From a checkpoint of a small mixture-of-experts model trained on Wikipedia.
Experts: 32 experts in each of 20 layers, 144 GELU neurons an expert, 8 picks a token.
Training: a variant of Adam for the experts, 326M tokens, 4981 steps.
Below are experts of layer 9 (counted from 0) of a mixture-of-experts language model. Rows are named router (the router's row for the expert), up (a neuron's input weights, with its number) and show model dimensions 160-319. Each number is 128 + 32 x the weight over its row's rms, rounded and kept within 0 to 255. Numbers have three digits each.
After each expert's rows: "gets" lists some tokens that make up at least twice as much of what it gets as of all text. This comes from a sample of Wikipedia text that the model never trained on. Tokens count by the router's weight.

# expert 22
router:080108080170129135127125147151160132123133149129184162118202134090104154153077112099116107096099207151116087117176091164163134105106180122163147135100116180145145004183110072130170218162113134103134144187182084078126161145109091137128095069064122161123097103132131126173123139147098127178167094146099135118148117127131147139116143138134089129095098134118086134145095173113116086103101081195174119130063097129146120120135127075112181156124135130174173082039116130126178101166159179
up4:130157103077174142163094098122122024123101154086178136136102110103154175128210155122193134163126159097154164058051138167144170098123105116168164158150173158094100138103096137136137105117133168116156149025140193136107107113114115183172206132084130109116116154145159163101103150148115098123120136150186077095072100123148155080097082115086112079120125100049056102107189171112085112135119111133164151175089131074121130150145131140083151094128120134118133135134107180109140127117174118
up5:183168155083140136111131120130097104144168113085174151113193183136084114139117102078132125118099109113111110148134171129147156126113097116127114115165114125094145139101155177159121137169091121146143128100162139116171082127171133159133157151168135132145115101024194165167172175067114105152107146091051145110122099092199137194097112102133160078060120136154123135171130138141093088095108125099162141142082149124106124122069131143144061076081190094056140179167107140132091142154143158
up6:147185065068167173145102105076092096172117118138132126159117065152112125149104107099126150141059117131061087068109123144072209099152134151102138179128119145121094150125118096122132114136207087109094045124083125121108142100202126135137038091119123082094201131080198056125110156168163201127134200141133120134095160066134145111098118074178123137153149154112091129136120115115110072128132165134152152143159157202189087078136121162086135071116161170144166176141127145117088134069115095
up7:141133115107126165135108071091126105152154137156098141063113106092139106101071099125078138136112154117148152117115120152190167081111140139152102188118067127111137126135153191069185138117149140194125117135187097139139159143090097089125148136170166143103134135083151174154070177122205145178172106105109104088135119112126107171090095114167097097173143156090056092137141110087164178153084137170068147082145118175153126113154111156112153137193162177115106143134099184158142111146141097
up8:147063128121142157157121133132160129134118088115119151137156115095076134169149192161177141149118087085137155110088161102122136109141144121136134163115164161153176096074173156065132099071093146126161108111184121160115121128123054124147107173141164181118149153195161193178149124152102096161120159153114156148119157120136113152125188166071163125101132125124101061102150103154116063126141108112113091100136109081146092098128158162149131105121145172093133142144087142107140179154156125
up9:136117106112190117119129157086145102086097116141072146099048103136141119169120124142120154158143130116067170131128040083158182104212123101127130114122080135128036231123192102069154128123053162140150090092140096079139160122140115109109099120130121124105147082101129136174094140134147177114111152142140143114118156169157142137172146103097143179166161178139172093152138093138156142114173136149074151104126115140103063123087118150116094085123110121086096170128145111134131123135124088
up10:157159106175154130129140170160097107191208100093118152189157070132108164093110130084082114107161149112118117109154096161128150152123087088183131166146186105092140126196120122180097138135141136107082037150166159131137148170162117143076140187177143154122149132070124152128094142098105148072073100102120149078137079175194140187196092109154138107206162120102132122078168173121110110106101132109063162163101103146123161156102132141098113136146162090113149099110160114119179155144141139
up11:136075082192133185134101133117114166116165144103170138155170182133140134129143199128116127167125129101154176139110080175128176098125066202084148140120172104088123140089129106120123090064167113123130135067095133095131107093110180146121149052163136109126131161137111106153100133048165111153147083114078071109129072084131115092145121122138107199130137135119140104104172140121130107157181135115155116175094104168111145157119081089126157176073143138135147086174091208152150074156098123
up12:136084137122136147129000163130105097218142132122126132123122147145079114168126083141136143160114137094154155142139139079068139169209138108121109109126136143113124116134088174113180105128131160137086133090158111188134107095142166105131111151189169122100130137096105163088158139123153100207106067093066172116088112094117112126139115142122136183125082110116097169077169109122172150144066116103107156070125112168061115170116109162153099120175182140135098119135127090180092138101154121
gets: ".", " and", ";", ")", " —", "in"

# expert 29
router:152125067074111117171124120119166120124094117114103089115104142113142121095117122144188071151118134144146136089212047182037158146157151098141149123147187152098088154191109115120146071106153131147186135171140103121102119097158122093135149118170090111120150125125168133093177151136110115167125148119116074153181138120114127143094134139109121092074187143083136161126122115190127141121141175070104133098103106146168114162078121077128156169072138138172187120111143060164160165091116130
up0:087127129053137111089155137155106067081148140080150177115180136107099130154211148155121090086137150094130161178123150111136050117155111111105115166112139219151164154077141128145129051132174114100098097153126138115143155111141120084095136075136140153121145078116157175135071124146116117164133076108017110173161091127131080076119155104101149177169149149174041104079154120116121093116155148105124136129154073161183142082184170103132105112131145131114125115120143120123174112120118139
up1:096076121118097131056125136186115166113085178139162126177143122095083136117128166102118110164120145147157141098134119146175110105107171185138120087126088146092162124113120147150193124118165157131102215150119053104116125054173104086139119142136141113092077096134088097198135139101157113168106078098079163129178103090140089114172075123170128155193134200123109093174121127137100103073103139126153137113049056135142106098108113084178138100186133074133148100096129111088140105109160120
up2:105089148148131128146117116161129159110161128086125204149131140075099073132138161152146138082060152100126133100112141102118142173138119090170077120115157092192158110112123151118187095109161130088123098106130115121148136073120162077094114150120159088147114113121153195156092119165108113137161160096106139145128111143139132065134131123102196137078174074177191093115148160105117122149126137103128121139110089140130152133126107224147127143173124161148116068171162082121133096101139145
up3:144106153168094083121112087156060093156109154126163135099105102114112150146116181103150101159119137094111140085162152116150151178100124145141117121084073174151076127121133099133127047113111143091143173082179108210151127160108090112150128133140140163125118109087089177121108184110118124113136168153042118134136104124166170164125134152146182107119124116170113114139148136117071121110138195128115199117074137162128124143144099117156139104114138111092160119205083133091142099112073166
up4:165137142147170148157064191138102187134107128153130118141174111127096104096133132157154095084129107147109139127095147109163173140107200150141060130150143083133191140150119122082093129108164145127123097119110121112101186133086114122122052122134076115088143090133138151148140154070166116124155107173170166138152087133179051117149107104112115106117183174182076149175089108096110053067090145108139095111141110129095108134146102174152147132152091116137130114144198164150098117106101111
up5:087076101086104195105095087098215072228146152147176113178177147098141131157104146129122145105163115086212093122122128153113086123153140118106051145157118102132118123150178102156140097149172093120116116124156150156106136217121082090108128144107154116155093150153117102157118132176148088116047140052132111106133127124165071132104105162138117149140141104120158103098204121152107046134141104086173179151095142104134106103137207125092096153089142158097094104129122142152135155120155118
up6:083138153121093104123099168071113087035138111109117154099167106058097131129188145102093113166112087158111084131150102094176141103142077142138053142100140219144119044144152109122167165148094097110144127148060173118127146186078145138136096154126145113114097191094101126079142133123053087152110120150077168089140128118167133149179148087122134093121122140153094140165165168139108166154118106080160174138156186158093110167128179094116216060134131160147161176115143117166115149150147145
up7:120123174124140149133108118100119134118161158117146170093183081090121135232142119107147165105145091155095123126112150114082115114166143152092196141111155197110140118118130151142101078160066096106169156127081114153160147096123208168144078149140163166109122116103147141116123167113121156127140118087089154112216161107117144128101161134080161172132095122096105136125175082096118108112168163208139154118142181143119163103103113106073097126192199130125069085151161096119098101095155103
up8:123129102162104088115089196074117103120122141159132175122223171143138102136109150143117122178100125119074082046137158052067127114116072181163141138158190147080170076105127201194128129174149165183143108181084101120105192145145178160118172126144127113092127094088118122143084104100115084200121079105087181134134151149118157148145156066087165152118128104142134100114117135086148131073183131182179112140121122087120094055121112153125129052128141116132153052109074140088146113164149112
gets: "\n", " the", " The", "==", " ==", "the"

# expert 16
router:092103075121094086130058131182158080175126099142167150160136125170172135111139129094120116135180144127126170100084085127175103130119175155110128110178084161150125113142110155093126101143189123123128173078112065118106139147137129087125154186173142158166129087148068201148096174136142145199119148116153180104145117128066127159113162167144169101150102127111040184148119139116074141151145098107083109117111099126163093146122143111188153132124082149177126138116184112114113080185085137
up0:143099113120172163152088177124110106116142068122123142107121094063106121143151110120073114160083134147092103087127122148110171123103119175106170114084130137102115151174126135138131114172105179125123110160164166100105155099186101118167107142183142167106162085091133124162083121013122119141159166141146130091164111099149093169171111149096092226155156176092105128114084084131165148066090136135116150125152088129089122213134148107097158085080160093135170132144072157130108121151117109
up1:150162081133168171137070187106093121099123142161124102190096193141116118124108163102177200101082104099131117117152086131073100150143208084128130140153171119136098161046134102177095105170065215140141136103147140086114136139159120203178115183163091128076086065170106143162118144065140091072153106130108098120140154109127074160131141121079112131143127104082105095124139106145119078146127098143129087179123162155125134095140123127101119115126086111100180164152099168080102162136133112
up2:142160130140153116153126198124086134105140124108131119143087125095103122180110105092128107118148112122106148087099206087166150115117115164157144112153154130068183163111131129096174098114133172141174053162153189109142140137181104129147109041097114087098172108142192123170033151150132163137146109152184108100116088188156055172166164110141143175133171188141102127107143087108155083056099157104119130150095106138117107158159110130130192106115131124097144095143127104171085133135105120
up3:143122156135084134117124128063134120105228120111155134150144150168094078138105103074120117158078133104102129108168081150123118154164129196169170130158093153057160125176117129139095130193127155033168114118106128121115115090127218134139129160139191147090149067150138077181063082152103149183138087100142166116080105159144142104125180155110162157132101164130107130152098130129171131106051143133086157166083119173180153032175129143108094103121142178092171145159126148124101142111151186
up4:068142140124121134114149122140129081144182138106115150079111183138138125133135187128137133116125163096062161146152146146191142156120122158110111098142156170092163034148100082125107122174124130076102135154099131141177165135139091138070155139170108135133193075134163134134167171148153141134085128049140160133139098113121086159113116111136122135146042154238130111115139093088080114167175136122060107131129149121070149151118110140111092108153122114176105192146079175171114159157158089
up5:161126137144138148098085202121110125116152064104136116148172117166115119155148154123186098095112154123058128157181081124109133031164159103123078183140132113111112139056145132125134092128114189120120100139138098157117060127145154191091163133171073112137113115071117096138080120136090072137135142149100124141199108118202054161161133155102165123180077098107154121091121139080111184096167104093116128120088176104118101130060138168184110074085167188076181166118103145164150178097129109
up6:102073126198106129029127114135129192095092072128109152129114106125122126121062132141106168093126122133160135099152091171133179174129117123134105128087179134134049170166174078164090123170116085104153118119190139139190174189138155172149107080138137100128190152200069126098127119144123126133149101089157083133117137044134129098108147112106168136134127123130114159159237102113116151111152120083109156110076172120162102081165167131147092128082181121158144203132179190094153113147049111
up7:120121143111144145163088124162095163107107139075152093101097097120100103106145143090126153121118130119087157124105179101097136151144083107149094121129160146112162072135141124140119115129135119066114117133134197130191205081099162174141154024074115075144151142181134155143177061109187072166074110089144115147059146161130137135136151062131149147148149134152114159133109149102138142072137164195061159112089139112175153106154091144111133092114147159153140088162108167149158113134151076
up8:156107163097187182139148162110089123093148092106085182113143053102115091133174124087109155088108142150123199110175190099155139147141062115141113080141156129070133161111112152137157065088122172135159133096126165114050194136130123076129170116169119149132149107114142172099093133125136100101123176121079143098071165128194113125161196121087161142115092148112110133116159089159134096070111164132114116134118158155132139123119174156147112140181093153134115171076168124094103084092083141
gets: " the", ",", " of", " and", "\n", " by"

# expert 13
router:045102154083166139089070086103074122102095114128138119125113067130164079105156097167101115133117095050105113172121144108163126131136118071085128159151154155084092076126154120135145145151129103133110090135104112082155160144142122140064112116119072141103170120094154151136127181184163157108150193162161081149127142117085126139152081110088102138132120101187092137159168113157078140132169125121162197188157142126157146099151132179127073169176083085191134142121157125101080122182146108
up2:216121126133210125111161229086106103084120121076087125118137106079115158201118145188135151080094176173172094134114138087082130116169126141135121117114110147161151118106154120095116138143167131111131122147125134073161198074164084120166101142134140122121083110139153162134138144098135103118065116119044098138136145136156132107114117122069155125120156118099174122094093127117121141149119110128144143172141131112158128055087134111156102113150193141089123136087126197115065154086130099
up3:115063108148136083149093110154078144037192169131112105145097122145132138187122104068096112132079169189145113142110148129159174145143119051179112093108180217185121089124129062162114105137125104127125158147118154133059096099137087102084097185135147138162133109105151109161113158135151111154176102052118084116184126136146136132163142152107113137118157108150140135088136132143075103091172132168153133060108132149130101133081130175093112171130145121119133167148135116105120201130145166
up4:155140204123104093137134159131143062195160137075141157173156181089104156157117118136098114117165155140113093124092126112113109107126155167127170165097151188181170115103110092076131084163108184130146181100125147127092167156078137187156057084144168151076068128166140113169118129160170177129176120091161133066194174146110056137070157138092151140147119130046118076160061101144152146121119140185117091142070096137130132020145136127111090121124192154111114131142114093135122127112131108
up5:181131155136128102140139131131125146097146100229154116101150141187096127113085148125155081103055161138173079133135167133146125094172125130191064148120103102055152108184161107143146140106136177112116152166160166131148189143211150165133075114115109170111168148088132087101116154177160132113094151027084112156200068078155114144134195057160139139161098139116089143145129089126133068088151102156139141140079125122137142162148161116148080115148127089123173096129117092116059072127123156
up6:097107151180109108103121133172103105203126135119105189141135097127085099109123133154122147101139131086140164087116166115152182128144144176184107089107113115094100156129098119129098132099143111164221129129180167102072167171172175137151088127089109163088127141110160089144105205149142107139124102126168171163151081134133054093137074178111123140090094140095218102100108113110065102053104115168192161094145107173158130140122155090160079145112124148067108148143115164159147075159082138
up7:170118164123138140100173094131109147131159166163156159138124144151114079149136141184137085077157160134147092121132179159097093136123152146148049180115092154087105133153106116104079146139081114109119117136155121159123239160087177144167090072155164124138129074136150188142132109125106152176100137133075121125168094158165132137200105202137163128165113144083127122146120134139101084090159151090093136144110121118112182106162160162095064128116116114085082188185166199135088095113167137
up8:205078118165138107103120091114162093152125169151104165117134137117114162148137131065124115154164114125158136101150121153139191141094146144161122146111145138123104109163119246092097104079147103137043100135116087128148097160121116141116173112190129099160119156132078134138036109069126113170143128070128146110180125124120175136151097136160138134138159134133147158148191119133160097032131154149086078102072152142129058188160161139146118137160150142087054146159154099151138095075076130
up9:128182159111135162107078145074138116109102139169132140143136148110083114178131079158107150123156096121118160126144147180137154055068123114067127094136112120119133104135073139143112101132182123075153162151105105103110122112187177119143105183148143123159108078097119195088152118145105152117152105087103129103122132093163123121126146086145159148117080149142165152131157187080099141162112124077125140161096191179127096178153155093104115074116182136127121174138124180153086163070125124
up10:079134122152164085139160108114157123081161128111126115131128072095125130142144161122178117177101154118145122110152130138115155094150147136091158191129147097132125072115107097164123096150137152102150143103080118155131155105108146150153062101153122100107136091141150069108175135146153138112074165161081144176139111054103104137177195164142151108156140153110118071184198152085133151116142128137094134083129158154122121119178066126200106134128108124083105133202160182129065112120058146
gets: "th", " the", "st", " first", " of", "d"

# expert 10
router:097171107144160059176076116112165121073113095176135139133136125138138119108122148162115135093076135153104109089115120103133151062138138140125090112115094168095082109145110115110130127112159126153148188135116117075118188092158177103146111099181121147092142115097106158167131200093104099140110098134057207122157107044091133129112101157118145119049073107112169095148092147153090198094171099014100137173179146150101114180139149144150081110146101177100123122115120186145200082105098088
up4:131166143047076126158174152111098101051136181071134119102088132128099117169098104058108149107205145128110162145189194089106110128172132107148133181182122071101152157111109096064108158175089196121118084122106139121142150111097029140139137130088099150160081082162116088180144127187160149086102192135093097097161103136131130133148162138134144167137149152153125145183136113157164074134143119123156099154123088138115062167110155126153112078162109125120174128145140093123145107134142142
up5:160096156160136100117145145094138105084173121088113150133130115126105058118114105178135140194124134147135114068152108202150155177119124129148089117187177160128073038128211128136139178137126146105116130086148157107134128106140105120153103108165160105072145100065117074081139097151112146141169130100111095106154077126099127120135133108092135184089140125175102151090166140142107139092151150170133121190113111137147145185104102090111161161124112153114159102095145129172109117099114125
up6:075125133156172136146169121083115068101152155135130153147094158125125078113162184118164128097166146072075105083156131110179133057138120106142099106119104158064096109143151162178145121126103130126145101096126136142088136116128183140112162113105112140113189104179139073212116124168133114147154141143132162112143133102158133085201136138108187157171098160061120153119154188104214139118076097154078115099048098172140161093124109155146133117152145112112080081125085107117156048172182100
up7:168093167097164235141153150036076096094067067154110152132134073140121139141087096083185100163177130145141159138145173137149163127091188135103105177097124158140095084110125169101147121096099113077170098078162146096101162115123107134120134139087114126171111155108141112143154115108181162106131083088094145136153163125159128162095132100102071109144082179113093137133137117153067124107107167111076134102159112088164107094112147131128140093151166130108189160117117145160172120136194108
up8:150120145178114143149084152167150099095134058142087139142148051104120131164059201152087124124038079059078079108113169101088217125124126141095122126147121206127116098121097164125167123170092124109123137141078086118116131119158164114124133222161109134136126157128116139173073137143138191135136127045164142106090162085129149123164106157150083128116099162179081152175169170150158121132119147126128131148104136133176170165109133131143104121164152111099169154156105118108083157091145165
up9:074106113152087121123117147139103156164176125059093137189194087186118104148103070152110080156131120089136097150115091183071175097145159045167169107101152099132189118089128116123118125122096079097076106169142152143142116084147147135122134060109111122125112148133140091140115074119171089098144170110165093137192099125107120124173167048129113123093143129096109237169148116145151083077110118095102169109130183170142123156198129113171157155097181077145155131159206188150143148147129109
up10:134115053164157091140145206140146140191179186127140141131111067121115142137091128122110133108095110123145123153161083132115185138181205154168123150148141157111143158115115099142087039178153130147166116091141157090089130173112129146109160122100087140105126105145112149104087120109136084152085195130132073124157096137192144198113214144150121119122164096091140107154156128125110117143082117157121115095104189169126125149138130126140128150124091105084134121114197124125130076121132138
up11:115115153104157104102140148152145158120129135115161163166151137101105133118099132134149108138131094127108170137139168116108157152107201107123152082163165094120134107112139146137111116173106149094097019123091120117187097083119108109119171110178138095134137101144080138148092097133148079194145106085116160140118113115191110105107141118112159178077172125081145093170128114169163123041170121173099190098092139118144094067175073133147104148129139152132090136139217126189139095049126160
up12:115113111161143102155118149151083135037089204122170160059107100120107118089160126138106127081085183101053164132170109230145118081108145128128106109179210138142119154087103149180109155102091196095087161129071134113122105141081117113210148128145182126136077149053142141129173140123094117154136112092121116074144143118139118156115112144145133113141106117099072126135120102102163183124148133122049128111110086136143090160083131133132164148140120134109189123127108109114082184090097137
gets: "\n", ",", " and", ".", " to", " The"

# expert 23
router:084136127145157098165133141091117165083081067078139161129144154121166119113173132143115187095164112100127110155100109052088105146192111115110091080178072179138110129123122134106118122134126110178146106136163120110084177178163084170148093137120163066107122173128105138149168135095145108123094123154142141064165159175131158152051110134183152093151081070129149102146140133070152107124164127118135084150107159140087102157063155157126200119167077112122173136102106126107119099130154041
up0:119148115096157117108179122199130098101122144137169153131093112132118102146085155168093132125197155118141130110122172161161151097155119150179140140106130105102151118095080140116120145143098169112195126100122195121118107166170094168157199098092142080146181079086162095111155182132127202087147074108097075144125102152211114173114200098120088167072092114171163133085121088131132083083121116200113118166130106105157120126202134078121095179095135098105126178122088086189135085120134111
up1:070101058090177112077088133082185090131124124116146110107140097114126120144171117152106143106177108128194189097077081129146102100150105117078104080055184126089156141174104126105110092093142116083102118158121154134150167135142146129092129134098114090075151122197120093090083138113153153103134148151108136060157132112162135171130187134138115159121117175145080078132141157121141133094117144140109162088057140147115111162112093072105054129180210125110170183203134153121180181152113109
up2:109051118140113112087108219078126129135126071164165120124114127100100063255117104091146142133118115204180172060125149099184151071163157135146133116136095114159149084109164109154116122133106116091179134152102134167140093120144111110113138184110155138134120117064100127160126132111174139101083138138087087092099143171183121144159179109128111163092054123097112102120177154092131123177150193144159156154082200160102125126111118097082144113140110153072144162123112137122092154088156124
up3:101098119107135100106078106130071162178169135132128131114098067175120102078175118153136152172057108098123169104073119137163126176156098093128111054181181099081098096195135083145186079105196110085162058135136110192121160136085158094129102136109142116059120102122120083109139144124187086075126134125153090095109065103105119087099139133150190091158158134105118135164127163149092097130101130154123117056109118151130145118135130111052162166099184103130103142142119156118096122113153149
up4:107084125175103125100145151123111125084130114099097122152121079130102158159056146137155114107151157153100104148162102115182143106108135158122149110116154134174104098080131062168130183100123140104161103118172114100163113094116098104131101111139087186086145088128123130200123132181160126109096113118206112131154175119120105147149131174140078143116123151114136161160146092128102121129094084156085103176060195131059125128124121149181110158075153114124121135140143123160170164073146134
up5:072176082054200099147063117113138127110168074114133157074160099076115088115098162127164196186137122098129097135107099140147129146117030073101145191137146160112129138124063185144111130133122171160097112113139150209110118120144166101105114205160169156101074099099160120113109191105136155170094131171129177137174137082092092101125073157149166108137122182133090066121161121165183161113112120163150108174114079150124147090142114187147123069147095113129108111110095129100168099168167096
up6:101137117173159118105208104094151099102132115082140121070155134151111117138151087127145137086113133134168122148112182070101165082167135182130178168141176122153142087184145160106156103072116155106120129145105078063127098069180124101122173120117100134107126114114126120120123116140145088086125187072154111129181206117145114157156145113165160193116133104169157161117124149102155131113152080110173150116125116206119164150152134091184108101110181130157093122105161099149121079171144148
up7:177132075143149087131126121078095096127187151114118147083122165130117128118141116172087132119150139134154191158081077129128113127162130150148089099132160103165153107129164091168090103170163083122085123079146114117113132121134104127107134173148133121115096115159098128123155153135161077152102131114162153108202154123149138106106134117080128164155190076133118092068174092118089140162124147167111106191106148160233116141161179117129099141131123195132114123139133153140161104076101177
up8:149098126131059151116116167149056096167131122116123150105176151140099113131103110112092132125138135126031122189176175124131128126131201136164208170118146148158150137136071138125152162173119128127105114139090108155153111112125185082125164171140172133134096133081089110141089119142100168145116167073092116125113077204154184107215175156119109103109135137157113134126118087134113053122085136148156148149184106150139120139143056142072058112129166129115133157146137173118068151113132166
gets: " a", "s", " the", "ed", " to", " his"

# expert 3
router:117078115111156093193163105193169129163091165116109136199153073118100088099182167139149064118164070100127071058091140112098157145129093100216128115169120174150153121077100194097114173098192065147119123190176132169138121203183140107204108167135161080140175087180133230103129061129129091140119195130108130150107117124071151109127104098089145144140107107176079097171111111089193142088120172073164128144131158080136124149146122157125105110113087110171091108134133114134110150086120145
up6:094113111096105089153140114113153039116137133184148120064162151094120128157146166125139131154152220138086178125162091136115137124083214160142155082125237130123151118112153095127124143143105132097110140092141155077138118143135115124045112179144151121115172158117156101169107179154081104109133129100131153112164175152137119097123104085131175142176135095192166027141136120130135122100063130144124132129123096117048123104039114153200170081112124082194109101128165131210149066108079120
up7:168154098139102155081101156133131124175098113109169111098105127148131109157063144132182101155110112160160125137122086099118117099085105180157106191082168135118090129179142099108130094111173147100139157103161189165127095134145154110114084166147127138112124096159143165144166146123161142161088154124073128104125139109166162223140166198174165137130143125107119087137143145154086103161104133116164100142131151157138183098154095165155140103126092093151101148100172255119094122133057105
up8:114077137148151116126157142185115057139123094179133112068129132145113108212145168150140138122102097105178115133085103102190155082122136106104118162144149122150134134138193061118167136123145101109165141076148135109164125084071080181093153121142130127133062060185171150165122159134144093110131150150166006139134125161096125136088115116124062172155083132089171126093103113099157155123106136134188160188127159133126148143157181090165137140151117145170149102119153163163091085139103078
up9:153121125106103127155152140128111127116131078160091140071145120068116145137149166144107160115150173139094178061171139116147198131114132137160095116116152188128160137105125130185119098149093172092080111088103148150123122224174145142105107155088143154088125109103103109116031126127096115053069130113200117161201093148147147188167144076127107168139148066117085075123096079093078158137092121088114139099141149135078148136103130138120138153102140127131177134160140150178112169108172131
up10:091087166145114156150139111145104133134129145201157155183175116132129142105138131114156082143066133092137145182080104114186138131139121098174119084179163160159126158128156156119132057143147111076160145132082127140112096148113154138189137105163163112056064155077133090170174127175110094083123073125164167111133175140144176147154131104138142058189078096145101152175164153104135163172082138113120082052131090126158090138139112170145187142111130137152147142096105135119085127156099119
up11:117115170099188159138092130123132141060156100113124131142152110160085142130124135115142085103093185104134191131152146133117187145035120128132129161175097163121091091173161082133152145109120129126080048108138110069124187167176108104215155127148075125122152156103108113176150156160166192068072151107130143158119113085161089141167112118094179176124078109184133098113133097139139080106192168148089144111078106125108128105134115082117131142136105111120085186111182199201168189096094078
up12:152085126163205158144149098122155085074106141109146105131064113138119074111142148108106142122151173125151103113114162167134136127188113171122150145142163134081155154180144067083096116081144139141082055127207172091089139177152133130111134157120100118153137125119116083100105180142190185051062122110197089144120117143160097159118116146162117163144095225148161102054099053140163098032103082112149144096143162156131138106132135141159143148166141105095076108110156148181137088137128099
up13:146117117043126138155136146108144066126134117146138123143151103126093167097136153117069090134127083110160138132162150175126102052101116151088135157105197099173145147114144137089116063116023195121214107203106157162118106136130132083152140134126161139098081134106107119110078108135146150126130124139099119149143155174147136121130113089052105108089157190018073148094165081116128105111108141134125152133138081151116099140130125170117167158192159125061168117115153128113117126125093118
up14:134129125096143061137082155123151088129078103050116149092101159100063123106143143160086094092181086124103136131101105149170139090142191162138143165043170127074154147119069068138132110105161145131139126091167128108150170104163124108144185117123204167105073143115099209045173151135120171119050142106101162105168114163125140159097095152167120144062082117171130114105099113134134173134151158100112151098135157130165170145158125113126149115178168152149170134193159091136126144096099106
gets: " ", "\n", "-", " |", " was", " is"

# expert 0
router:087135206170129099103117097151148143158140118093109171079144100076138147188135191104157126114156120134178133072075137126122103124188117109145134137069116143104171150133163137161110123139112080131087153161136149159171175103151180128116154140167144202119105091014125094086111178150112108160124210106104155158145167133093167137151132119136103123135050145116081155165137146115046140191152124116192133094166129113093131125165166131152114176156116102102156129159151092114112151116108163
up0:064111163156202119099130130083153126147089189102106102162160060131107162103077142076144140098166174156141093121142133076094184103073107112135071150125156142129177092129147099187149104136061053132153119087095138089106167098171093165158162177164191098145148148140113089199180135099178101171092155113107144108146132138127152119110101134102165103162114126080100090158139115145095114168135141147102147085102110164163060099134111155105113186162111173149108191165107154113178142195108127
up1:132156116124089108080089164111124137124136136166057152151201092138089114116089115124131119148099146148103125107182134167088121129080164051093111147170153098186143128172119140116124107180082139082172119112079176119141141102115148171103131108200083107107139120131096103144121108110106085130182122122063161120174102063131172115147117173090122154127165146068093137175113123130148111110079156165122156133153110133087130140065179068113090094173127161191138143131151255064177167067130162
up2:132145065124172133114134102129104157123136167123110104069164161124116125202072190091140154086080125062147074163102136123102111076160179183148157114088146182123164133107132122149122134104171141123122093168150124106117148173099123100196137107142162059084077139134195142149135078141155158165131162105127090156122128117170093116094078092156181157095083165093154105101153136185159139112156114127153170064086096153107106130151072178122119141073144097098164076108063119116144106129132092
up3:152059100181152182194139118063092141154095150102139089102131125084109110065144137125118113107131125156117122072111101093161155119096131179128076145098105132144101130162123136152178133190141086174142161119134107104063159100130106082142165134118151109133115162119133171125066156161124187144172099184187109081161212115141112165105174196134195133147185155143173140165098134132117115128032159078151106180092124107162043122157134133165130158126131139080165143144179122176112102140101134
up4:106136080048156134115071079153155109127112144128124135101075221115107110114165114173109095081144118136129094153061135115192080117150091136103083122120123116124173121129127080167196124160172155161143124103190094111118094199136129110110098160123135128142181115150120186115187142130155088114090079148114077123119162134159157172074120166095138162189071128147112098093151111181077119130167167056122142170096108122108126143095127127113076190125149150106111176108122139136142149117099138
up5:125075118187102159103083112119121073181140144105115130196113154119112091160068146086144123117146099085144177110125172143172158124092110099113156104142088118155135119158069086139147163125131187136094135151191066101107066198106112083124171155097064172077194155141138173116112118193206104141094077126116101117103141127156063236135106095115125127085126156187116129099135132127127164126134216203076135114075139114124090180118112144107118126109080103170134129155108090110170118161095168
up6:079096135125112129157178109091147086145146152104154121145112112132128170134091099115079162109136144087066164132095124172095100080126146080175143134156130181088140105136135120117111109153155172085104208072155144099142158147118143107154117128125100140096136150141052102150125155109132141080132103164090178129105080053142136136119125086135109152176112053148156145187143162134182125102135145142106110108101160136143124143130105095100087100160136149136149137068124134150140099169096151
up7:088093140091150160118040125123181132101130127125128156127180120106118097185111113149139153108141105109154069105132129116099125138138160100107112131073123184119120103142132149167151135086051165126141111163090092128140146069175107134133121190145083167093117157144143089139116167188150077135131125133121159158172141096103129090107128161158163169187082129103126097088097122097119134088069180096139102136082142138115157125053118091150104139072108112103091108119143107126111118121153057
up8:108142115121104104031107120127130111119102095087128133140139205190069189170116179129176111153108157128159107114094149145119118106174126101095172162107160126142180151168109105150123141135198160101104098093127149143118097072096109176163160098153163125112110131112129091168154119195067132151135099146127125104121086156105097100141119071114158166141135058197121098164128052104120128065160130166159208110111111125150096075177157161077066089112126121107168127089132095149112127131126076
gets: " in", " of", ".", " the", " on", " that"